{
  "n_layer": 11,
  "d_model": 192,
  "n_experts": 80,
  "experts_per_token": 3,
  "d_expert": 64,
  "d_shared_expert": 0,
  "activation": "geglu",
  "moe_layers": [3, 4, 5, 6, 7, 8, 9, 10],
  "router_score": "softmax",
  "normalize_top_k": true,
  "routed_scale": 1.73,
  "balance_loss": 0.00421,
  "balance_bias": false,
  "init_std_router": 0.0293,
  "lr_router": 0.00113,
  "vocab_size": 32768,
  "norm": "rmsnorm",
  "norm_eps": 1e-06,
  "tie_embeddings": true,
  "optimizer": "adamw",
  "lr": 0.00208,
  "beta1": 0.95,
  "beta2": 0.99,
  "grad_clip": 1.0,
  "batch_tokens": 65536,
  "seq_len": 512,
  "train_tokens": 476200000,
  "steps": 7267,
  "dataset": "wikipedia_en"
}
Below are experts of layer 7 (counted from 0) of a mixture-of-experts language model. Rows are named router (the router's row for the expert), down (a neuron's output weights, with its number) and show model dimensions 0-191. Each number is 128 + 32 x the weight over its row's rms, rounded and kept within 0 to 255. Numbers have three digits each.
Before each expert's rows: a language model's description of what the expert responds to. This comes from a sample of Wikipedia text that the model never trained on.

# expert 51
Abstract nouns, suffixes. Abstract nouns and nominal suffixes after determiners or possessives, e.g. development, research, security, isol-ation, toler-ance, govern-ance.
router:093148084076141165121100162115186096205103110133120154126109099176136140163052139129163153093137102144113076181099091150117053102163174104154131120096108170111173106122182121108106131133148104135130150127173091098136059124130146153078122180130124154175131110086099176154109151049161120174150167156160077080192132101073138130175169143117109105104092137151142149157090152162122138141134120146129142105137135100054118143155099166103100156127083130198106100172158140123103158120150106089123131145168154137129061092108130098103143103130178122144134179176125165100073174120055151060
down0:127086115122085098151053093046085113117109132127145121133128130090170114133174109127070145156175125165149119110108151168118138150160147128124159166106088183102110097132110060068125180129079145108103126100109081110110134152151138128107102133098133117137095153158180116104158141098064100144127074117157164151152161119191065143107132119124102126083173125182116095059109135157151138119120170078099171136071131112153144128144205103071088178117115165088111142152174092086104123148171218095124104140145086152193135109131134168163085118086105113097119169103113070135079174169177140134
down1:126104168080138115146158139101182145080049176123169148145099110074121144162119106169093117171188091121063134165124134149111126098094120109150107086093148139116058118166135130093135195107143120173188186136183080094055102170122102155157145147148170135143108137036088129137172121090104103103110099152080128118079159133123110085154175150148165169130151095093150119124119100154099143167187106119105061096101069133120139166132105085120083072156103122182116109125146085143127141091130129146112135109104111120198114102088098127100145124091123161102083145063198077132115132110110107142
down2:114130155095135152163123118135142121144123085105143052119122148133102099108162099132172129143139083149087134106069169135108117127055142169111124140118177083170101153134115132149049180159116144134124086194160114129126081068062115119170200072134151127111050151103128056146141080165118135110156153194170121076180099120186167076132156137165123113103134147075131137076164107104196111122150099129092116143132155133078128154149124093083168141094129091094154141135108121151149146156132192172130149169154185076105100099089123170081080153105118110135142166121192137107122171180136144124
down3:128124073121169168101113133107113175138128147068121079120108096130132200167111121086195129116202164147131120119087153133093178161155130153159168120196163056127031076085108086112135063127180124107095122121113099089188120077126151094136124108163150119196148153104145155118165136060082136134145140131123116118144123150130139125116100106174122084142112151080112126153110114142134174117144098092129140163140134126113132109112123060094177114138150097110045163068168180115149110127120090105127094182134136053177123089117165131086161110083090145135159149132183134151128177117127119068
down4:143154209100147097058160126175135129093130150087059109088179121082156143128122159171088177098136145142128174082149137141183143152108181173105093130151128063108144168137142108179171134165122140074156089119142090176069130115091113089109105113185110118126122134089130123170147106109094116088169173123123095111166146118106133096101146134078154128146099148149130089115095105098163093152096143074135180139105117127144082127154150093185109088122116108095125078147134142149118105124076159186101076104085107162169139130098149068087061176151156162165227109192121118137151110101095106133
down5:149138193169045156142149120128133163101097200126074171144156184102148115100142150155078168090154135106122125111165130079092055132177116102153186144127194083131158145069129136117129106097116142161095089092146086090127098116169089129113094171144157096127132134130113130095157127111119098142130065067133154177200174170092126203104091153079131064164115173133116127177155172114144158092100145131112157107070068095155136141082091153146139161138115096117191164127159170116147115130128079123125115170087091133124115102173087135162146125110137155113091123177096156147152150097130067116
down6:149163087111164131144054107121143099123101131147136163150146148102084160094150114125121113112114126195168111182160103124111022137121117124112133134127141151120120201160089082147084180104110115146115166105135092109097136140147106149145129155101179115139146097129127169130081105063115101147163132165081092203107073168143167133113153119188171106079110137133127097073146147151143110100142111159165085086132127116073147211119157201129106112182076152183083084125135114063086111161114158116157173146155138135097090053188119125132116145109194073140127146113137144155147135125067145161
down7:155113158122138135139101155201114135095171146121135127213157194070124107183133114106107132129130088110123103138087108117184087138153165128128046109109108169128119184127142130153185158129162122109125100155072154160141139122125123127067130094053076138147109113139128169128128139116122118105114083058134108142139091112101135146081161101069080146170114131122119123137155138180132129145138076153144144121158159119157109119051159079106106168124124058153081030152125063120106132125120103111180109130120151128109131189150053124118077170136093136071187148177099072165147145107129151071
down8:113144165120167137089167148157111049075159153103132155110149105156110133121081164142037128209114103127104140070129158108152135093042119114075143123099172078102098166107122092125131136166134141162130115131097096105112100141165118100165119086168113168095088085161145089112086119188125127118108116145089119184087136124097087169126122067134201207126161125091120142128150128108140128152145177078097147177076137175162155164115121075106140100105075139174168142058083119136073109117154070151105121101140162160157122115174104143125119200110088118176075114111121127150119134098130114118
down9:121074142073141090154113123128123142133165118196156171220091094119095119146135127167096066185120167131133181170153121087132109112078123095156134148136136081159128115155097123105154196171116194124106119114117096117134111075178144127190188087115132099089172153147136131079153149194127083100195183147089144115103136127087128104136098107155132121100120137115118105134168099092102092161163140076092096107198106111018171092127118096098159141106105098104128113126105149165115127134164153115169116126089154046107139184162120146146101180103115122138114104125131084133153104160153110069

# expert 10
Wiki section headings. Closing and opening == and === markers of Wikipedia section headings (Seeds, See also, Career), plus table pipes and sentence-ending punctuation.
router:093113192094106117094094073132127127179164087107142100092129101168085148177131115066071119099148144148171108129061172095101125186139119191127112146128107143155136133153121143156093108116183078128125091161175062105152170095066120155094157119176147123102088129141141151131123178097114138068145099148137133139096151182126177108095103172135050191120101135117153138138135124116106135078181140186119090125140125145125184147111094132162059173045167133051112118125115102151149131158156103166149125135094126111162134180155147161156117166078072095091125099149172154120106154151175090118
down0:145126094210075146148150145133138145138128133089127061098108176121154152143145182121076126117116108157153106117128114125090102100161104127110136144163152110113097080160159105113076148062158153184145140064094097127148156125116132074118154125111131109128180137161018107141133114115131117090094135063050128132095144099165106136129140102096166160101142082193128143187174069117129129150172142111117145152112132144233142168079134075119097120174112150132083123166147151177126143126110151136154157130149072108121169129139144098117118167120118166076171134089111086172180121170104192199
down1:120142101100155125144166170136061135175135126150180132146155125100138167147088112147106139130127048150167223110109097057158197132141165126089208165110128192126088172133137117102108110169143164141215125122135118120118163129135120123101145106118097137166109071146117116114115159165085109109147156132124144133091163079163156095080088088181110159131117111133119149126151121102162112129123096119161152098187170137080122113201118084147135149144196172174139187127182141091178204121170121140136125105114135186105184125139158154158170083160161159153173105127114104128084125110166166164
down2:138154137109071156133107126176116160122076112084145162117163124109097127060114128161139178039139055116100107091131102134104159146158085183178210159131162082133064125093161163142111149136132150083152109158081138131132051043095131143111167124210164146113131163103114149115133158150111150151135127112108160163179146153106141122105110113096070107172133104093147160125111128100141116113116199135150132106132139131104103103170159191137098172092109162203117099172178146130180109110127134136090095097132112223127092150132092148146152133116188122110137113174109123110142155148152109193
down3:035110173134095135125157131104085152040107148138144168163123040139135102186134103183131124120144163065075115146130185121081132153147138117128183105110137206079158145137129121154128099157131096120100154123156112141059110103158123116106130079152074130165143147086096178135145110138151114093158157105096097143130063088185050067139126111086086104166087107153141154097154140116116143130128159147106105150124140152079107117171153147109069092126092152125125165125183134072122142139134128146153090107128101110198172183104114168168102097155099152104063112142136066108137160119117150176
down4:159120181150151120148124090110134094151120151151144121135153096166094172122095093147144088128098168124099137135090105138181121101151155086227073162132155087143120159156154121119171154096059138132181139127128118090163106137128180079156140107136120168128168170096146117191120153158123128057125173154120120096116126193098191100167146114122097132179155112145148135162083095131055134085112130160143184168123134086128127118190105159177079073087124142165127142063134114108186114117112120120119126156148137118133077150152168188056146169110136119142109137169221129085120145215120123116
down5:063112110143132079162142099134158074146084119113117221143170100141182138163109110127162164126143110166184091140169138131139148114066081099101115158127167128075141086152124114123141153110095138142180137148088136143094180088194106110117112118125107129133122164067137127131128158179144170074056147183107161162162142087126091166154134099121116056138185155078092096114184146140157081143126116115111151144097139121137104196189087080166141082161185138186179131113078126115152145142098121110190161109149143185154143084115145100120118105080107089100144121080083136117173141102136149165
down6:130087079126139129098158091109093119127180159155142104119127123115157092075098094099138177137144074091099142186144134137085136079157141102090111135159148126079157125081170141146141172093144132112206122151094185133154101157127135135133136111126182110114168153118121084123112189107166124128178143182154109080094154095143132168194124176131114096084175132153103089086147131162094129157130123149119097141166166130160160104125144160121098170101182095180112200129134129079085078070119144127162096088129135056084196049105152168156112098135085191151206144154155109125140137117083152175
down7:139112147111119191132141150127128128075088129159132120155168128113086103110149144127143059166126132124115151158143169159116173091093132160116120144075052101172083124148131096107136167127147146178187119147116107153132156191106137138092102154151163138147120138102134225111102127073146149143132060044065115104092100061168154139142102083148169110156099127086142108033140097122117110124170084120140079172121172100042098139126142101145119179155179115119148127141131171130121119098161088139115155139142126066149208173147133087070145150202118144119132143097111146133165168094115136093
down8:137054122124091118131145129149132115096128121167093170112165131157090145162118158120140101164089066090104089186136105112057177139116107097099073118136128233120169075122159095159129060158146126115116137116114162118111133095138152164099167124051122094111130171101117187094132101112147131131154127122099113126139162201130131090177105113080145107138121160109117129141128130165120137131119166129062102093081148142225114091086090101114136088096088121139160112132127155095075127138139128118134183126180107134156127070176119029149144086115176140151078120146182181066125126167147125166
down9:103118171077160197148104163136118208070179106162150120093183133100116100136114124166114150179127168181151198159095101158163082167182135091164119102138129133161144094131116094115109124105070109112152132117154076135121180064115135147139150113148111141159095176144090177156102136177115139125137194096082181126132140106137121152138075078148133117097145139145090137126139128096152123114179141068160132125144123125112112108139176087148101142160151128114141124051128127152155218174241150141120138124113159197158185080128063135103116131109140138083109179110137109139107150165171115128

# expert 4
Romance/Germanic name pieces. Particles and fragments inside French, Spanish, German and Italian personal names and titles, such as de La, Juan, von, Jé-ré-my.
router:118085117135178119132104155141084126103111123142126197177122161159110171117138157161212123077142097123130190167152142089142120084125119176161163151132106125096135152119082149129114187105110098112150107159079135169111127091085140143157074144136122109144136145097159050116124066123161074162098136087119140130190102114095095122112086123185172152095098125135122077158120166100129168152158179154097135137104155114180110168168168106125165108093165126174151121078096202172162190156144110110118158186176149148177136162101221092160125154088146193063129130145119109117139149128150128170
down0:047159132133106137156099100146099143117165114088157071154171081171136103123164083130100132150107211106074130064182132121151131126099111076103153143175092188139141118157115109156094141082144185171166096187138119081198108083117096152140171111168156147075193177129082092148136159137145133137148127113161105090131125150139138120163118141130115138069112192136142043183119168128102130088136104100082157175126164115118101105074088158124131104175176115135115151120125174145086126086115094131127091092176148086123096091127117073123146124163161173150132158114093137119213098127131144118
down1:163110170137179085123085116124080148099119147175196165119135138142154094101097116137143161115140140118122094168167163140121104116117137134125140156114156096164116142109185204125112117086138070156086140056114158191118202120162101053098160136161075153129123185218158175135063146078152186128153134138125107088081169066093206195111138159192145146152155138112124130100188098132066149151111156127141110112153117134100121098121121196148130149150145161097116116140133128117151112088142101144182097105184150091135126147134147158138101116162114190144166118139121110132086066126128142168
down2:151158159127116153173115176149125143112059175142155155144161070107138135110125190119132091098199136109147133132099174108122100105109143155129156102102166108140102095140161150107187102099137143097079159183051166083158128105146151141106136126142100157084105110117113176142145086097120164113103102122153171118142092111130091129115119107155150149156213109131086134087126100162096081118173159162150104123122091116165125118022099121161138145158108096117228115165179129136162153151170131184116144076146114115156186072117116091148062090158162091146194168118106115125126160099117169056
down3:121117130123168115091161124135168098119138129143193076182134167108170055107047159137093113137142083129116123194125107148120155086084081094088080122102109114172125098155134093082143161105150126090132111188046126075118125111176095096118155115095124078143083163125104107146166136181154087126113161095181148106136131181121131104076112102120130153161121148148119121056129165120092193145150148124145086065125127159147142129049122054147156149176121146096093117095120079133123158089136103132108164164088074175150150137185164117085117190128095150152074170153147145144133152181132121144
down4:091193141096149131138120181045111125139127162091081036127146119164147133155148154165119139084160140081165094182145142085160180083147097144151173122150151130197202158161122141148191057109074139135088128131068112115104132060056137157116149177130110133098136126103184109181144167141091084110129140092203111137115136152165141162136144090133116162145138161118105119153161081150077140127114143131161088073128181121094119135170108119121141093172159126168141113200137112177135124113108162176089108110101128108145089123178088127169132138109118164121096169157133127126183115107101081130
down5:056101150112095145165127104119116147161102121119103182108092146168083090105162108144136101144159082165136097069175128209109090133127138139134111131125147186119094103066136121041131104115132118169144147175145153153140129082141179138124098141157115097135100064101137080097092134146099155099079161124125102073164096135165096113157121134156126118129110121156112135089124131094098085127143165158009132126123083112118109156176110144161110072156129146160158131076154135111115160197143158149172146123159047086095135138142128145128104102067106061238131093126180120128142137141139125175
down6:138145104103075121153119121084138179101162130167132081100096086112140102109144130111103098167161065149147110128153144176161144112148161099123112088112077187158114185155085145148158149168108129107186165093124156172123173105155143125149142135112133142128152142104133127136087124191112101100152106188143139085131148148126137103118126090098086122184109105188118072104098162112107127194100118141131184105127121093117142216104146021094061174123160180096130127108093160101132158131097100114174058108097089061146099187165121098118082149142150091126152114135150072115130082122100197179
down7:143154149125085136127154156199129167119104176109101158128147157122148145157039032077121090072078070156114144079116084144116152169158141104156148134092109170124152111129108111118156073148100157140115116121082150109116111121110147097164183118141180138116167127093152130072114131145112117077156088128119122111132127161133118184168151150160109088132109106087186126224094090122152106127137106120128132104080111139168121146150145108117067105107168096150103142151199151166087166153165081142111160147111113108119109200171140192149161155077131138124101150090062145097207174145089112170
down8:086164123137126154112113179111180171177119093097121072105144075167084128139114162145116106177122157111167096122086094089105156132083154124089108136135140173126133154085084128132113096131080121207195111089163103132137173101129149157135105098081200106115111129187186086083088135080107119145131117116115154155072140078101112129117101147127158147093137180087170108174123165121106084153132175151156167143165122131090175155187118175103132194118046174130172114135096074122152090125110157155187130150108106156130096138099100108128119147172103178145149146119083191122167150143061094100
down9:154108147100157122149125103103164096116101121093137081126116142093137110130108185158114097159134154159144131196102072076125117116110135048147135117138170181142103118102080087126133168158113105105197152162144159144113117152123109147142190133108197203107127119165093180147163165104099086153062086101139138151133114088159051161163119131139188105091150196121101119158159119142187171154129128173066069106121146116079166127129165105122109104080127076134082116113104175135136096104160101199102133121142139155071112127125106127130146125182125116099042128156062121133139114093145136206

# expert 44
Numbers and number words. Leading digits of years and figures plus spelled-out counts, such as 1 in 1986, 151, two, several, seven.
router:154155192109131088089168091180134126118036167156112160168118097077152076135197145053101179107133128155104173091100117177141116090122131132150137163087169161132075139115155151089117107146126104128160132123074157158081129138113210148089104116138175144138108097089152149110097136091151148096163078134139151093132106169089113090117184136119127058174140184160141140079156118102168106157165125095079077125092157135174106125128114179163173171120121121169130110150165151129074068104147095109096047130157133133168145116095113153182118089136115108138121122100100097112109131092125083066
down4:124100120147147067152150043123156131159110158075146098133093071112124103110151122090156214115171119077097078077186120089099156160097156133177112126120132144192137162118112146110085069138133153147133106122178127101169112118129129104085122146134159144185088100199149114117145098094121163097106164123147168151150085097119105164089102133087142113183092103060135104174122126136165153101074167197133141145140153087092133159123039162130146134119137121178135125151156097106167132142112188158168061182088100131164050105095117081134143144127073119155141113114136140132107145081131098089
down5:092119136084151089192125166160172104105206123180165090141134125112157134152126075106121159077150159126136194093099167134139111063114079131135064116129105120194127175201121125086150136125184109140118156181116145086132127105142156149122143145143203164122078121185155141080137100115111109098121124116141140156046120094089101132146149102123161114125148095109111106096115114149172111106128182098153113139133140131164158199128138131077094110069110112155161145189140151094126144169168089173077132105117129176171094121124118171100228111130172104060140130140126130156164158161137188093
down6:141149186193076146120107168139144151157164081092084070110102129149108138169119157138135156101113137125143114106049153182107166141088073112147088158075130094121217193168101102154106124084147133108124109161162108171133120101100118100077103143121072134163152112160150103116154115109062146142141149133101150136167070121144050134142111091167113163114153081058159100092068144137161201123082160145107178116154122092194124141141102120202126178140139111107168196142120122113165127152139174100140168103113100110105110108139091134168167082120125105114172159158134181126150162082117136113
down7:131082133096084066161095182115170035164117160140156184188173098086122127150163043143098099109142119116179094123166181098138115175099105154139115166078135116108151123182171149122182148097078119140121135165121151087115121125115072157121103107139088115075113140157144158161146116164159133139171164119184131181114179139135105099156156130131124167119166116120157131154163143120078094113076134071169101106108137043094150137155126157149127171136115114087144115106116135091146110090141091135091160125184110153157164120178135092185185156081162125140099089082147142117126159094158151208
down8:208129159084110124132118148146090068166172114120126155105102149166102161135068079195156072096121132108121117139115116068148077116105077118086076124155104120115107158129078107122139133127088075131150041153164094081101095114160085178125131148141108120076154082162137113172157143151106093077082160174129163096091154115189148081133125097182114206067114067120149180130113150133144066106130112184088172098140135114088107126116146132146118158145109135132125125105105145115159138106119106171166092092167126175132122105185132160126169098109128167079149196130102153110124164091129101183
down9:173126135077161099133135141128113105170125135107110126122118086140143108179094074159108130120071112127138107165188138210143165180164124124111082145145147177170138138098174184198117116143114079106096097154091143149121096092094161119180146135196131094107145175116095119182137163159117137133196142128116109122054130140178182136089117147092159133109136122197153145164177110137113117194125139118098132139148153151050121141101120184162140101104121102150123113089100063143135102154210134103124177137110114172159161170156185137043098083127168154165098097107118122089163148131149085095
down10:134136117148122146121120148121113153188111129143146118124092121133128132139147132076120121168104152149150101067130091175163112134151138068164090157160029139157102100141142116206117158128148127100112105128045137124115172135155158103092134143131116090102077132196128187156080077131143166124074109118169141108119129119100100175065182099115117129119110112170114149127152173092143140127123120096158070126109164118121119156110119134152140112137130150061153151122125197135091115176099172109106177187131134039088095157111155117093062094184186047137106118163115126147050143072144192118
down11:104151140137087081136140107106174135108136126089094124113104171120121113135162190124129119198099117123093153153112114169093169156134111115051179129122091102147131116166115128145182133147170125146154146154125111126137178119135074141164192125127121112127143111188106107171160144121116119075119106117140107105107158170176108172081120140115118148082153087140092083131117143086146106115125132164129159129176100126073131114115053044106116095126137109101131146069083122127202110188091173198153185074104085083129148126133133114103123165119110165196105168169152204129158112157142117006
down12:180143165137124142127121146148131132102141073137146192114095135104102124140143161171139127099185121163141117127191116119123137161132080130131114146106126089126074141151114146156105140135083100100118105137143099123067138107085180125101151097083157132141145112082078115084146109086141148112077122104090113097164127188109132132148143081163105127167051052067130091113124103114147088095150142171107087096128125124099157122172082162126205183152054067125061072177090017124117075143098177150173089097142149152140141081103088088155152139090101089110135144112127126106083139182119095137
down13:162091141127173131162164135146168088181180086124151185085150118093092162114118113102047111114120183133123201083117128132130130067150118164087092111171047122081134083126092108129085152103112086146159145107175095070073138126163152133111141101129080064095159133163122096130104139152179174108086034122159107181180134168203067127105150154124130141130137164119089071120142087173104146098200154167122128055089164150119126146112126098146145103133087122116120117136121086113124152107168134057167177118099126147142115139144129125113098156157173151124121124111124179147131139103113133147

# expert 58
Dates and sequence words. Day numbers and first year digits in dates (On 1 February, 21 June 2017), plus narrative sequence words like next, Later, After.
router:157108112116199133146119090206099108132139140121111168140154079069129211090137107130122173096127133143143171061131075077140134109114136139125131147077133069147102185176095158136076171082127113101155115095108112121063142184101184128133113139156195154068164124137139153141097165085150182085166089124125091110149172150139091103124155081126070093128143130126139133113139098142088153092147096133117157152109128067143132149142119118142157156142104078177141125100174072133148099097151115168165142180168153147204135131081101163168084122213082102166111156092092103174135149136104131134
down4:181115071136166124129155097176140093126138145107107087130160104150130128109094086178134097130183145083087121099111088076110088127139067130154164169108170123116142145064142126069102123125153177098168127129127093194126113131173185111083152158133070092086106122088168136172154108155129160110115086127147160127164119111099115110160138147137181130144147103109148145130094083140116179108098151136121208174102089104128125085132043138096164119103092127153136063118152157079111095180137157155152086147159163026127057095128170140168103132106118130149133154079168184130168167132146164184
down5:164150156127113147167130054160112192086140097134182163144017096102199166135104120131129128108073172156077117123100115138098119156110174118108122134097110140121123192129089139101188068122146080147157061151159083101186128064097121108110131160122080108157135114124158099153121114125177143038096027165121134116111150099084152134111127114109180120086156108163076145168131098081170108127158177110096115154105141104138121113157157126114162100125145159154180137120139082140159147099178160159122131105129139157117068143167107111173097125100169179133114111094127121084158079118110127131
down6:147116161102187092074135151096121075177131114135169117117091123087138136177092103067102138107168131077062186146138165100091125068120119126118098076090138139131120176133090164107117142150158138141136137156107113156092081147144162128107092147134172187139125140153154117147134130092089100134079042198154145160093101114147158186139129120178108117130163198125112099141158098125055092162112136154118159148095086089157107144131108112202136135131086128164118174060114148113197124145142128150129127096156094107062144147212117073141196139096052129161117110147147086089156114132140108122
down7:151155136124124127162093139023101123146083117092139115090086161143118135088150119187177047171136155158074145107115108174098183130121188104193105176094082113122126155119125076100116099192126088133147149091145175137096153109134092147118134138124142098111196128140070118133147176104153120182171191139087136126133088107131147135169173144131107128138111141116109132157186125174082120149129162084090032142145165059066152120155107092137137089049139126150114174085156152126120138151147066136118145094119174128091170148139106168096118110158162155177108129136126097138132116170170155121
down8:123160177122099156122173162150151132108107108105179110123091140173147106128096146109173118159145144140110101125133141133041128048133105104197167102136149133103112172097152108077101115134118092154159158190100143117143129092155127171128146095136132189097090136117089138172185168101087125166062059093146117112182152098139172087096168120153145064135137148152074072152081073094167069091151101123117154142157119118189139203101123100132146177131087166147103148182143155168132084133154135081180114111115118093127171080120100119082148155149101109062164118141088116108112148125170177103
down9:090098136096093154143097148091106131085096146086114118172153141114125128131144118116105123085153111136109079139113173136119106147109130101117101145107128123108068137123139123135084078141116083117128131061080160158172158173116126180141150148148080131196143132109121232046166200148121092109152066140143139143098151165080161083147129137080159162167139158099106134126182066080160119144163155090125090070071109122065124092095082026136132118093088140136172172156131139141111101097147128119159163089113109114125119146108094075136202151104152145148130106141066108139106093112116090062
down10:159074084119091133176146080149116110113204122083120169124147136089165146088104113098163150115153094125154072112147090123157105121169114158201127127102117177145164150153144203150125162104110088137144158157109126141135190138173163096106114118147165126092185147126129081166121093220144151127168137164141127173082109120125105117170142101142136107118131099108155109168102110127082144168088126126105184148147154124081138068168125172174180170126131102182118137131122198142168132153143092188188119177112164094126087082055113152101126090196147104175148112171091110128109158136136133200
down11:109150088128075112180140167174125116119146121115166113103106119092147110123106150120132141109158114107146153141149136114155159164108163088136067133114187110112100162117213122107159111164123128127086159143111142094103131084129082139056113117160067078111164113085141135133098154095158113121220107081135162165110116145170128110084101143137082160215126195178139085070067130152055140147101063141168136094167132094071123117101174122136134158116113147132183094171170185111125102163115121164146120053148135081103174076135126116141165121152108140109146115121108154098181154133148165209
down12:141096129108157086145111053075151154069145150109128156142123127133158117150125164153145151124127113145114201074173092113081147149163121137135137112100167150157094178130127132205146169107052166127098147155121147190122162184163111159075134106107142107112114099095097070187132101166119136151195108178125135140164118145164125151155135105071124059163115111141158108128142114126117128170102092093173194125187132131058139056137115137167179163101144106159126130086142171183129118136124124168102095102079170069126100116139164186125103100182117129187082072098153079137106116156111115104
down13:150064113063096156129120183127113149113130142113126150133138117129088124182141122175092113135102118172083099138060121063120079130075161084112144133198149096144152131152088143137214156145151123146118131173087170161153171168116123150187126153181116152083127109133164118100147189166111126106119135128082128160041183091202126124138125100111115161122145133128128202073125080138151138135163161096129106122092176096186127120123118086115146186091114123153092167147116095155113117116078134096106089114086122170109081190166132143106138165123111106100158131164108149115104119157117021085

# expert 22
Track times and table numbers. First digits of numbers in tables and track listings, such as song durations after a dash (2:36), years, vote shares, and line breaks.
router:194077188109143135093107131176114191135147098177149193116137117125157145139142135161099135080158166150133122074091166096150107132126092165123143136098147149172165177132136114155171088152113134123118126104104121122102109140145125122150101099123110061130105101162133153094100129097151169116161109198095136133129101049149136097100094183148148104133139180149188176151130121181112190174149100065147047174104169154157116115151133178145142107142096120091160165124137101160126138140090072173188070098146186105179100177110117081160121086094138096194109187135084144119105123158175112099
down1:191113095142103094098126131119116167064094105177114147132082110126082205149124156068171095151140094120130131135156157122098148101144129176090116117058137146161177162140129103087145161165105127121072080101094169144138132082187146089138201156086118168157120099089155092063147130213068096164202123106103156110141138115187143090127160152155132125135107127131139206126123145141146170123109084100183128087123191150122127144142087167153162158158092126109150093106101087198163140121147109111126138140120101069086164117117122145208121123134173084124127146115112089069118108134118156109
down2:099118111107119140100074112144086087114127164113078118155127070076071116140154095155182131088100153151114139149152087158124141169121171140144122126138080095083074126155164072122135117171138183189152128096130131110152136161177143147133086121034145155082130137118193144111167135107125126138178088095106209135106127127103122149067152069111120108104097152110057113077156172084130127094165083160155113114125124079040107120124105142088125080151165121154128112103180113119135116134131078136103176147134131157073130150141184175159094190138070115139171152071158071126142151130105113082
down3:094174080095168220084144161098170146176167041106142087068207174120097112116101130074112135067174133130134141094098113155146135133135090142106127117190112142107128094126143102148183065098090111137145075135097115076109141113177133185129099101108109165108120137156157170111102103072123121153075116121100124133176087099106124087106098148155077161182110115097161134157166128180115127090124117137078136136121123096185139116118152104108074140113144153062114155134169092093155184130161130078148159148112154166113098108126139113174114092124075066138145141123093180127086162087107170127
down4:083198122122111082128120139083090131143108135124102129145070098126067132108103152080160110094073105132124115196099082130117174162140233116123099064121149079153059116133106103122115128121141087162151107120144182090174140123149110135101148092142166120127134129071122123166127114158079100085098119134056148138167158145175123146107096103191103124106097123138099146154149172128101119134172112091204073123126091096108093160089088085108147096071140181159146163148136102118169120128202117108134154083117147123081132148126152128124114090162083077135210181130131060118152124081116106157
down5:082098140181162121139087102142133093159117124110093101151132136137125149076133090153144087182115177086142053120199096159067217130128128126091165126158110106100125084114142117098149131158153099106143129067129128082115064102105131128064180114089087096141112146179118120124172138150124171129134139153139116187098081183211104075158179134161155140126127104060095060116117108107071156100108158166122181098112100109118108134147133066101136144121136093124184109107040149090160117130125133122113178173165113177114143140135120098095074120098113120132139152133161093070109112093096160157
down6:144124135126150170122158118156118189119122112159164125098139130105141129136151153090105145123132158101102145116156139185164083081106132140148216152186096113108062133151136144090134090126134140117115147136116134083110061116152089149176171111116117132079119110100119121120106149062209112084129145092117114131122107107107172132084147161098079054129113119159115094150117117118196149083137132124088112140110142129119160125143106145144092115078166179114115234159123164138060085082096177153131089139182139125085128190093149098178138039112130225135136166125135156148155141145086194167
down7:175104146111116110188149083116125162116201102073142112090188097120146172149150175071086107103171125126136186105134169158162127106114127115137131145124127072122133116112099140167130107120168093120128135192155104099158147158223149097155098145204098153085098120170186112188120122094162127119085062084157130124125133150125086111130171145120079154180095177200082155144105170150147110102144121139154082134105166126108158112128146110079142157086070107160097144227100130115164139138129089105163109138157134107148147111151123138154149181135117140062150024151151130099106131128140116133
down8:098120126145064132096122137106050109108131122084170152115066133112134173138095097114118111145180121146085143142129132096154111143117128145087159081095202178161104115086108166174072094109172143185162152098168131090107098123100128165145096109190184140107144072096096191181114164087102131071157104140144122142125135180157141162162172130171085110088085068138125142131126112112092120078103134144080152120185115099117077106185110113093116164127064152134178134101149141070138145135133168149125102099168110137129155186129168098174131131147195089110152128080107133194140157086171128177
down9:085099119119176102162117109216155164131126123143089174188115109125134134114160122163161148116131085137093139158140149077134155101102135188124141125120174161159115094154082182105123077149147119102128081174104085205115169139130104139086125153182149110132074136098152128164069076095144119114043093145138137127091128150146100120116060149145069158145147155180086119167085151154117150093158136107088137170118134166166112172159129156086103097082092108185132123128130153114147120163131059146106163154130192199183093087175153142116127187170144136141123138193120162100159108075140091147
down10:137101142133096143174180142128118158118115124156140086120167143090111176139078123121121108104077094086164139099079154104118150090100128112164133108110134052108085116079100170110144102140143153197149136153120073176161106157124129107142150117146111141168132124139212088180107129134133133123169093099149092121142136102099137193109141141162165078171136151102118128122128079132108213055066174110137110052131130105132154098108108106120185156124167142076092123063143179091117135132141121103142159167155117106111106078093138127090108132114116075089134113103135086118050053199125165214